config.toml
d_model = 96
routed_scale = 2.83
balance_bias = false
vocab_size = 16384
norm_eps = 1e-05
beta1 = 0.95
steps = 7071
Below are experts of layer 6 (counted from 0) of a mixture-of-experts language model. Rows are named router (the router's row for the expert), gate (a neuron's input weights, with its number), up (a neuron's input weights, with its number), down (a neuron's output weights, with its number) and show model dimensions 0-95. Each number is 128 + 32 x the weight over its row's rms, rounded and kept within 0 to 255. Numbers have three digits each.
Before each expert's rows: a language model's description of what the expert responds to. This comes from a sample of Wikipedia text that the model never trained on.

# expert 10
Agent and relation prepositions. Prepositions after verbs or participles introducing agents or objects, such as arranged by, played by, worked with, including, against.
router:157081126119143180133115117118069143083097148080137182149107135131107127172060119176116190116181106115147167092140132162132090156164170155141173136138198153153177112149124113063091120125151169145148155121149142058161160147149164092122093147127101101179071093154172153120092090169144115153
gate0:061189122144146137100128108123126135191131086127119151110173126092150163160042151136134159137123137102110156105118120105147088126135067126107113157121154120108139120083139108160152176153109108146135189117165125041113117162073125099220152148185177119183142111130132172185087112083133147112
up0:154088133096150174104131117129145129157117118127087119114140096160145106163093134085102145111123176124107124104153098118140056089108085095073091133138065116097154163094124086159175159077107138126124165122164087083130176172089178140208171164134168087123196100128126087132158099130161201131
down0:093140119125066143111102128143088141199124117100112146111122094109141124086105151133099133082202146086135223117162138126109104122091091103102126181096123159106087086110113151126143202072133161092133136124126157109192112115159143173201065144134076136163173150135139106143093122137131174173
gate1:179115165073173116133156158139094094103080152164175124074154167140093079115101120123167151153114099148129134091160179144110129200141164168179141128136119135110113080126167103099114121135114117082123131134142127115156163081111097147094121104063146156119112133054179147089146154155038196110
up1:148089070088120180139119179194154134180106156111125152107123142140149121177104127108135085044077154110163181042147081120107158128186130195118108110143141121112113109149179087174128179113137143150117131166146105121150156062145142126156104095083081100115150113096124088104141149139109156154
down1:140116199111154144059095125130114122139157152103146133072170158079138194133169167067106119071126115168170174151147068157140136139111111095086150135152119143088097097098115125122129165087127181160146108087188131102136103138135180093124150168147124121169193116157145064107102116093177111088
gate2:198044115092039180154106143167091186114156116115125111185131172105149114136144135141138149159160138095160146114135105130137120128117135134131112134140140156106149099101163091122074138140067150131147174183147191116088094167149192138138115184150090150125111089145156126122147122137062107055
up2:148052114129092057151130162131110052137135043176072144080146119102108105096197112090107178164131148161145178175179085165136128140153154155084120136109144101129178117130103103143109081101107125155112115132109075111141122125082106111109144122143154145138140121207104075125153161142112117159
down2:100146122199179099109144178134146144145127195152121169129121089162087209128142130131069090132071151071161122201123117121099107100069079102173136109184193120089090154115126122145098153121114175097119140111116174140131099097093108095112093146106106158123104109090107081118167137162108139163
gate3:166165083118069130108144122178078137128134094094125131174146107132096167129156112105132193123096148159132197048199129114127133147203147143096124184148179156130166148071157127086159111173085132131103115129146134118077137098093156111139152153134149150096120107190179121140117114090062123103
up3:105130114103159122124114143124117148142138144106113039153108102172074112145120168108113144156087117089088117091195078101139103155132091141121116093096104090134065122135104138170115133118151129157080126128131157138200194207088134176156161133169159178164157129186080151086139156108065142144
down3:111105053112129123131096147079112106120089140114157091101118170125161193202095117140162143143059051132096146128142167135113139124145165114156160134113141130109106153106102166170167120090149146177122192123150144073147106130099125116151160142079150159084088148094143219132087151132188110157
gate4:139140164160111148161123166181155121130137135149120134101155102113139100106075128163112196096127068125171132164169149182177065171062113154114047110053137142123113148132151130118144133142133131134149111178056137146074148102095156138161144084174131155144050097098127123153119144092161151088
up4:130164150156156115142128138208132139098139107044123141108126067099141103142125121168151095084129123108159124116148141163174197126193115083145138126137080121161173081105097144136133126119116123192156104103065144141103103143164159100119180122146171141108234131128163086087107158136165151163
down4:134099100125184121121143171128101125128117114145108083116178154162073122086175151074106119192113182145161148244123105113165159132098131158143104117109142176088101154123154144096174129158137143112123144151140120146082082128116167130140118126105117182225176113124107071152178094107109137103
gate5:147159203138150177195180167128074177112172135113119150073171135184153106153102163140125178125148117133129117130107116112136059102106134157083172097088193178136123130115155110124142143108084150117115148148128139089132135134084107141172135130215119183177100182089143138092114148108140082145
up5:108168148147137111132124175105126062082124083106131133170125133181061086115118116062132101139174081128107135092122166154099088111164173147096109096195123100155141087130169167152142127163153119162148081117087122076049099148108124083101160124160160131169052168121092144088102125147119159117
down5:164069174115139123175143142149107187134092101164156099134153146125113135169134116252131118161135095154148118128086087201183149098098179124130147126098179124112119178155117093145107121069127135144155182150127091147118146172140138123176126089137136143166124102117151097100144117080156167198
gate6:158151186126117074059109077119106119129138139127149130117108213125154184184086143115108124065131074171147136115131077140107087152150140051128111079109116123113143110174193136073083103099163104134194159111119132143115135144158093075156169129129124128089089125095147113146090136119156150082
up6:122163120157175093119148140097074098071167142115100086134041113085113120154110128114073145137125110145087096169191131105114126119142107063127168158117149076092153067126152122124081122106111126157098125200059137124196141133176068187122107119176154118093105145132131112154168131137117153147
down6:103134143122069159111120049142103149147098111132184154126153190137176161162100156067076133122181108115146196111090105194080116066116169100123138126116134091171125180113139054155091123142122159077150154148092174153065116145136121160100128132120106138112141119137089101121108103121134089182
gate7:154152109105132141144181154141152123111143154102128183188143142138146119134164128140174144144162199087121077103133084128140149072123146205135170097167134153109148175163189106178114077128160151086121097113141110153142138201159152095113148101135072146129127106153172193085143102143194143081
up7:176139168094080109127176145177091071095170156139142073109110126069106137083136059132126093102089120163104139103171147049107186147143134127124119139114038126142133121148183124158136152109074097111142178094149160111163111131101140130147096136180171137113168152145152159130128155114140204126
down7:104162194152132111094102130115123137093200129098099088095121175078162183190075125091096160178158118135082144146099154185135093144160158104117173157122177088130134134133138140121163123118131102175125161079091135148107125098121047148131121090121121132092118117111158162092132114120186127034
gate8:089094189182103128139123124130101057151149125105088122109121110185112116141175154054120124142160162162116188120126132074132133080152154121115128108136128121041148126103149151041103189169120130151145094093170116111100113165106114104169156091155125171135079141112172155195116114091130090120
up8:120138107091125130183116130161073146127094159089076143144080147183123097131096138112118133171080113159132124122197088168153146151133145195173067177188110121122156114108122091118165100099137153098106099120182153144166147154094117091159032160174048148122115137132150120087141129149143121145
down8:142098079135103114096145115091135128188208113170131037132131125072113119126136096109145117114090101108139112160126120157160095114112143101093114190136139118116156144134134125129167179066130106100126151092139064154090139202177182161192080132115187140120127159091131132096111177104167177137
gate9:047040102115086125134126126145053098088121108143098172116062057135126143160103143127087082131126154124163168122065100122161145118154120082175160100153119097157140189128106135115152158067132169099168181172137123091112127156104142161128127157152104089143098121157149128150119100138127066104
up9:128163138169137149115222159136141128128143085098139165147129072114171063170080193109162093131088148125148107119144099101080154130149136124179143156118173121138101145115172130158136065131096132103081120133191148147091174114185167157131168159096137106108174085105132160184134136062119155102
down9:063151115133139069158153127191148118149128196097139058117123151121127180147143105079130207155163129141102042187128104128119126118124116174145107131148134130145101132080121158129188121112081116167161083109129127095119127191126126099143079135149118116075132127160188113094163088143172114078
gate10:100135165109186136124146146085077133137169185159098137171072103163101142157070162159122171094140134133110086131089129099144132081143153140169134129151166121200117101108187101187118173242128121159127166144128113124173130144153071149109144138118101073122145136092116189097119139103141113124
up10:203097092086136143168150111135163082131179147126111123090138149141118043165111148149085180132104098124146174185125095087142108125124099109087071110144142128105099142063158097107125109180113146120164089129115125125160126182114085135122179111191104167077136127103156093086141092097133068174
down10:127167140099160092145121123087132052087142134084123129132115179111120072142145135146111139000134126144131112114067176132123128105112102126125121085088145144114156092137163159110092112141089072148124139134179151148118144131109141104149172074107144088204148111196155125167095089111100178161
gate11:140123157149101145120100159135071132192109084128128116118120141110164166131128136065084129130153150122151143189132155094155149122148203152073157079098101101075129171150073140085185112140112157120087133105155090073116091103114148113130136161148166116109051104179100094115126153220151114100
up11:104076106118060140116093163176143116127156105082141133140123088122148121150148179128116052168135098083147112172128106094129102137066123183146170156088132113052036114124119115074167104164163162163099133145150144120113121094116121094108162162122153084210137156121097112083165118130154129113
down11:139120138147156132142082093054130180135117146198142204117186060099114089138098091106073117112147090146150157134134146112098125102145136111100128114185147115129128103127133121143137083122172182132097100145167132120159066125124174166170176105078066152122092163133182136135137110202134138078
gate12:123096156130085119149126116125089143173134127116183175089153101109002154196116112116115160184142143132150164099121106112118126135089083143117100143105147094132113166082128172144106121152119107119122062127129088124091165102121121064154165133138104124147148167126103099141049087040155115126
up12:132152126107095148119123093162138150141108157088166078140124132176141153157145177093062099061154146133101156097077128094114147110092211089121150091123146110094190081197114184163127139171118137103120087142112135185167110142095188140121113106143137170113147144145105137105164059128120061113
down12:106120114158120164159152174172139099165049103141132055099138141160141130146141122098068148147166075139153103186151130105105140125107119102124165142201123110104147094151104049142136172128157076118112155090166103134116097158131166173171103148107195188125115155114121121114080176058133126131
gate13:133153123070183099163056152092091160160079113126121076118169071125112083200158175064096119037123113111091086139104099100143160166133102147109166161099171089172152108110145138199157135092105160115132115094096124121173114114109127139178121108125109109162092126125132155148123084124126118130
up13:142180124121117087104116139089196132163116116096128136143183112103118099158087112154104105123069155089101152171134151167132129066184166139125090103157116151116187152142087099126138106158177176122176177169106156083148133149158142129114125067077087162222138083150124095173119155121111163120
down13:127117129083156103133128159094143147139138185117084102156135210132066107159086122151161130107152163137101159184103036145079192056107102085127132162135158148108065124105151102154182136111106144047127164138103137129122115132109183113100140164158124074147142123088143125140133115165097092145
gate14:102100112097149129113137124150066090140104128145154128142133125119107178076136181107055155128114178177142102132136134122067143163172121139156142109188113092137101155115128127112118106047051145141165110124087091122118152081086146092105164076111075157145160101074177105145124067184170132142
up14:084082202097114107154102171149177100096183074156141097103145152147073109123110129194149165162159114141125122198137108146142139063112132126139134101055193106136114104128144112147134121116092128060115086139126108167169139140151161182119161154106150141113058150108139131085106146101167185138
down14:132094147098106104173097104147128156108081111108151169106139117077112089126096184096068125195099113139143116154108063109127088133156124093147144130138102096117126182147119088135088090153077178125182142081129123203083116178116139174133141154128132183134117127122229132120140117096152168184
gate15:198161082149127081115151156086123118051100153118132133109130154120130079105141171103154149156125182074097123086114159139117111169096145138199189168173112137147142099140140065112091129200048159134134117127094066155174128092154125111072120127128114121121127120142058139112159153133094130115
up15:140122149144206120146102159141151152172172095113133142148137195114136144149140162089158095131119118100168137193134079103151103116180113115121139180093212067163089120157123103086072175129181107135128150091093125125117118140105137132166112117167141102139141157150172116159079204175083167159
down15:137146092108158114160175028218159148127134164133148103185125129100121169135166150123110118193145062089144140175132162097145192096104142170154110154143123090151121089151098154166150125169149146120142135143141156111087111186129119110153082166112132133087122113093095159156169109068141142076
gate16:125143128094203072118194141066120163140078113138175134133104030116106136094142142173109128144149141163093046112114112176142102161105148121156146100073085126118168079108166131124130105112145119124085112114122217168138169133121151178125151150089111116129051117145146128121118147118165123120
up16:137120121143103070184113082130079124123098109132172102096117059085117077096130107097166139137123166122126101142123093203123089139133173128101149132133144148108207171090101126082163120101126097146121107157081067143092155105202159155134179094163166120155104083162127162077137137140100163177
down16:160074116087126150129139070153078109092052134180184163115123155115138098132045149186137117149177092099127166105103161157168092120117155160106117117109103150136158053176141114127099106136137131151142118143136099049182126103134184105122119135126101089104139098129135096105061090124083120167
gate17:155145142167147105108170081186117087164118122112126109130107148129163155093121111151094164118143102150113149168140137095130138077086084104160068145127116148114092100069174114167133157140120153113101120144122153079100120087093145077148107135203123091177063116096108199075099192150185153076
up17:089153105181100182129139151086179162118069112103119091152142145102153135170209173071101106140140154170128153104201139161143118125145162121137070152100103097133087143112148078197167130088098176117128144094139122149130118111121099178198094137122109042109143098110126166115122114157143110148
down17:136160202169110145089112126152114106156114168136144072115168120102148142100147173091098174130175134091081145131172084122115114172093113161144181090112100132109174160126206140176106045129090153122149153130146104158135088125085104193130153119102135098133170149105150077169124183129181149147
gate18:103107160091118120118194142099105084153077066192126081113155115144129116147093085192168122158092177098175110126141099069094099148151117170186161106159151144144111172139096119106115111142136083177100155141091126091128108099167112082062136177111182158103146135104085182152115130160128106145
up18:095106122103161106153140136085131122126108098109144152110140158069094188189145106084141143141159085138180109085157132077158117112094142119152145121074150186107146134132126074132147163130162111192081124142160148122148080083080115120094143067066125120115074162129159055101136143130148177051
down18:111139123124114031072112136138164129173249141119152141088115108146117152131111116071157135108134084160117068123159092153153083126095158128155105167117125155163123126122114152103078158150102154119138136106123111169127144096116133161154101099123153212165149066048092146118132150152137165141
gate19:137146128130114108136192123110126091157094192154103154147123117185153091151125093102162166157095112140076108081038169152138209138149164126108134157132154140158139087076115082117147121070110133146138068171092125134155125080096154125192104140095159114124130106154163130169155047131149100131
up19:173105129122142150118127141108153137091141119118098155142129137122132172104198053161084089105077140113132145127143160156191180107146124185113128136163089172116118126055092152074045187091137106161145129109175095097125170130066142121145112155098168151127187136178121182106126116091136153111
down19:099208138136111044173089158135153188156117135159137104141124060082127123118166141133135119133100128125115156139173075163107157150107142134099091098162156139168110161093184128140137166184129111101136088130058174151120090156052100108121160176144133125099118133178109103083136193136104095115
gate20:197177132147124133173168127099073096103134126072123108164124146140136067103179199092214124102051154101142157131156131124107139125118121189116197178129121137111140127126145120146143086074136067144154123112109120120108107147119080152117141040136121100135113109083125138109102166153124164168
up20:156110122042131086115123084122198123204127109035117111115157089128069164115137135124102109154147203172121122110103153174113163123157163077150078153162078189208118122139133132126089138096152171140104115169158103152158176132143110092132124134135131138109092128101136131112145120154103155104
down20:095164102106102171104062112059124070153082122089153118095089203103147116087128105149113115067112152163106110096138124079122143188132107081093094081113095143095167107145088125152139128143172099191110092124166116139121138165117141185059177121153114166094148116143154092136177129123146098153
gate21:125184097184153164172154137150120146131121151141097158086117100114132149132073155138092151089130092177138109185121143155162119128033082114103144165143180113116099140135071149140128121104175091167048155126077126099149172158106185166138113087178122105135160156154183078101111135155159121116
up21:181163137140083129128134157079162116107104117173155127123166147088142118182160104098170141086137077184127134163167096104137110188063128112117086128147113139076147110088125175115141128155062174115122092156093127102114232086126127150065178094116087180156121113173135125153136092132125135127
down21:113159136148140130106105131092114158074112152146148108125081173112115144131149102162085153126129082156164143061129092132169110199120122148083132209119178144169152168159063105091116053138142143137112161110101175092151132124070070128109079155151134131136123168125156135072135068080170112093
gate22:106199127182080194134198161083158137079104138105115153135134147146164145113064142109159082141162143156159102118086086072115117142159174152112175136104135071139136139127157146174167115153111153103120122146148120076116115135128106155094068123090193105113101086118143100197092177103146141094
up22:172149179170099148109079124188126053147167129181150107083114052165125140127137167088125100134137119127117120090147101130154148139095150133118159104137098109215117117111140082088102058125059109144072141124150193145141168124129122112123141175116126146083151166156114184111161090094094106103
down22:113110118170095090104195177112161118118107140160095154141167105186152086121112195018115114143128170109091132199075103165121102144148159134137140096138126135117117113087104079123108151153108100145120125160151132130137131170203178124122137144092080114158195100146123102099091114083125127179
gate23:101134140119160129153121089135144120105106213119140123190152080192101104123157150130113088132118174081183127153099124071156139181147086158147080126204103132175140078126124145111127090058176174124156137085112133139145114113149099102172090160087081126128151111147100142144090050110150136107
up23:147125138123095133096109155114108109182151147096104158120104102186075207182150154132143080108138176105117202133192175109153108080128155102140137131149172153071085137107129091060119123143100173104167163123130089146157086199162085118129102114108113114113113118099169097135183092093122097144
down23:127190203142131135074149100086104107130141158085179108151216135088141135124154141123140096091126127131114152058135108149171167126090123127130160128185094099154083201117045127186093093129145172088121081131148148135162099136156093117116172121079124104112160108114097125087111168150116146133
gate24:137138090070158143161157135109102095156171163165083209141067109135081113127116134208140121112156165119150122110112157146112210106165152122189140117156148118119150130142115092124163111098141146117172184102138150093153092162152104130128109085117159067043120142128053119073122137116143143117
up24:083130152155097061065137141117189149127102124082197093171107087147087166156155087105132156084117152146125125135137107125101094105169169162133154175176100107136144152047164157145101089131076195194145138148127101119134090151148143123108130127122109160101129172118159117078148147130181084167
down24:139141170210097083117134122099159161100139172163200121116155151126157147142081068112144133179195086130145157181117196139145128145128148159065157156130162076111154114121120106114173148146150111200085163114157126124125143108114134186192090135086164126112143140123109159132137091137182129089
gate25:101142098135148145159106159117094092089126106147177154078114131202138115186167122154183115174096123127130090107190123124171081118141144132116135153145084108127114067196163127127105148107132206144190115129156213110104079155108142107108096119166125148173141135113147124046103097130171142136
up25:149136091146147116113082133100048165121106111110140109180127196082103137085116131128159107158120136091146172156106118149110142103148048137117147118087094150197117125118138114184119100118140130186126126074075124120140154083108140075089122081139100066084147093163089133131127209151070104144
down25:102100127105086123156181161169199100175167141142161091115180114163133111130125166099110144151062149171088103132148144121071144127167148156081082152149063084030150142114159132169117137131127122112137102112094120099101124107100114187128087137161155153150050181138136090119145090108112144118
gate26:064149125158149056147096186100120167123107152060153095120166073121163123139124129139083116107124108118091125170201120127165168164162133134084129111169108160134170143097146110112096043130137138115143146105154100143156155120126141131144109071110104069040124096162184133134145151080169144107
up26:119102133082147145192142114166112124115146188104159159127156196124090097059134138136122087163091057152133132097118126127136117125127150152086152138200037145120112117108110060177120104138162175125109150147144138108134144121112110130126115168121060093062169169168080148139123125081133137185
down26:103116175164122155109175137128187119151140140168092157143169095104115160077078149113116095133111094163096059121114103117087120094138139092166174146069103146159147111093089082176121101117132073133110172174158117105053114135113121085087087133098101072139179117124133142128119099131135184209
gate27:126113219170134146098107143150119117113159151193102090127066110145160127139123179138065158136199183149153095105097114198141100082152131132128169167144082130092137108128082162155173168138144133122080148157119147113120135055136124119103079133104094075145149178130141140134137201100128161128
up27:130083114117117090107093126106143149130099150052121070123092121106150153112097072115076131117146103109094174104103132141156058161111091103154119184115187157075104156161109066060110151141112101146043120134150146091085086087182141163100080160126114150126154128156091130148147141111106142081
down27:208094145119096135097108168066129137135081096104185086156154128115139140092148141140163128136063122142102115130131106163149147153112172171076093133119140134192104120175087106134106089113154180170181140086148053154108190134119127134116117154087054134189090091107108104111161132109095144121
gate28:099169124065117137115183132071083134113131183103140170133109126175115196157104106077145106111081186105073153107131080170135116171134116143128140165089191155131166105136194149140168155123084145112105115116104097111137096126120116122135129155144187089239121159102093145140118137091150142126
up28:131137133088125128147111147127197093124165128147156071121090186172138149095204088092121071132112138173187172107108120077177108171171114097145129148105115082116120142090129088111173065136154162079144143165091076151113132063148109119152160138108104160092171120098114107102103183110135171135
down28:099101085074161113164128147051095121118094131126096143159130162128113118098137142141152102129076160184125208158079138084071143107186159133118128111077089142125133135135116159132137158134085128165088108132105128097139120111146146146067179104112178177166164173147164113124178157177101152047
gate29:138116130170130152126129108105093111176148111136074096098130146117091167071173134159177134162167096093126161162147194145177139129098142118042130086087116103124110133103174115168114106043091095091181067117159102128174106124121090120125161126095132128144090123128094139151087150066112058127
up29:160176108082175174084128155078126132136118100113143176093171125143147082113159112167103145140115111168078042123163138093106162089094072095095093156120088093137101074108117123129123167151114155102112172085118130115117190113143187105146125142133147164062068103169117126123152152168127091181
down29:142112180067113139156115137177099089163103098092100120164117149190118135128084107180140083160139180095091114120161078123141198104128133104176159099067066133177144191117114179103125143103168160088093081119144067143120113178121153069122108083109141131126114152137123121131072126156132163120
gate30:107077110178125124145106130143094146172140065108144143091184075132145155086093184124148144136140067129166152165163158136099061147155096147145089122140117135127107140096099139093088052103092141101079103106129187143154146133136156091087175095095066135141058109149161116114087138157167166094
up30:181145154133085189159181133117222144072110174128123178124134139109088087069155173109132128055142177104127159196113095078148106087094120142112108068114158138139080103158081133118110126158170138147119062130180123160089160121120110133075137129129128129131175156137137122140102142085133117131
down30:088181100153146096149182161139179144142079137200119145101122070107100127115142148141120115137105126112186114135131020112181162100113108125176152155141134114128083151166148122114129127157167143109142090188134138139140095147125142167096087117115114118086015122092135116064149141115116100083
gate31:201114139057136131102164193164148108131073116125155106112125104108131133219156135109088119126149180142138159124195102126142135158119146121125149125113139169159147080102139154115174111145140049134105139106119155137211132105121128171150102177140165064118175130150145152164051126132088136094
up31:119116152089117177156114155096111117070120144114133157159137114200210141174065100138155116134168148081163144073119198150109134101136163058146131129120090103089140062142158131151112157102103090129083122092140142178173076148172105139153133068115124104130158107185103149143130089173138112118
down31:154105165139109109141156031177128121119072071085119163098078185114144187091062174109158192086176143136125077110127136074132119126158142211164126114155156138157105095148112117133101100111139164129142100123124133090124130162103121169089110135170101168113125131174172124105090131144173143128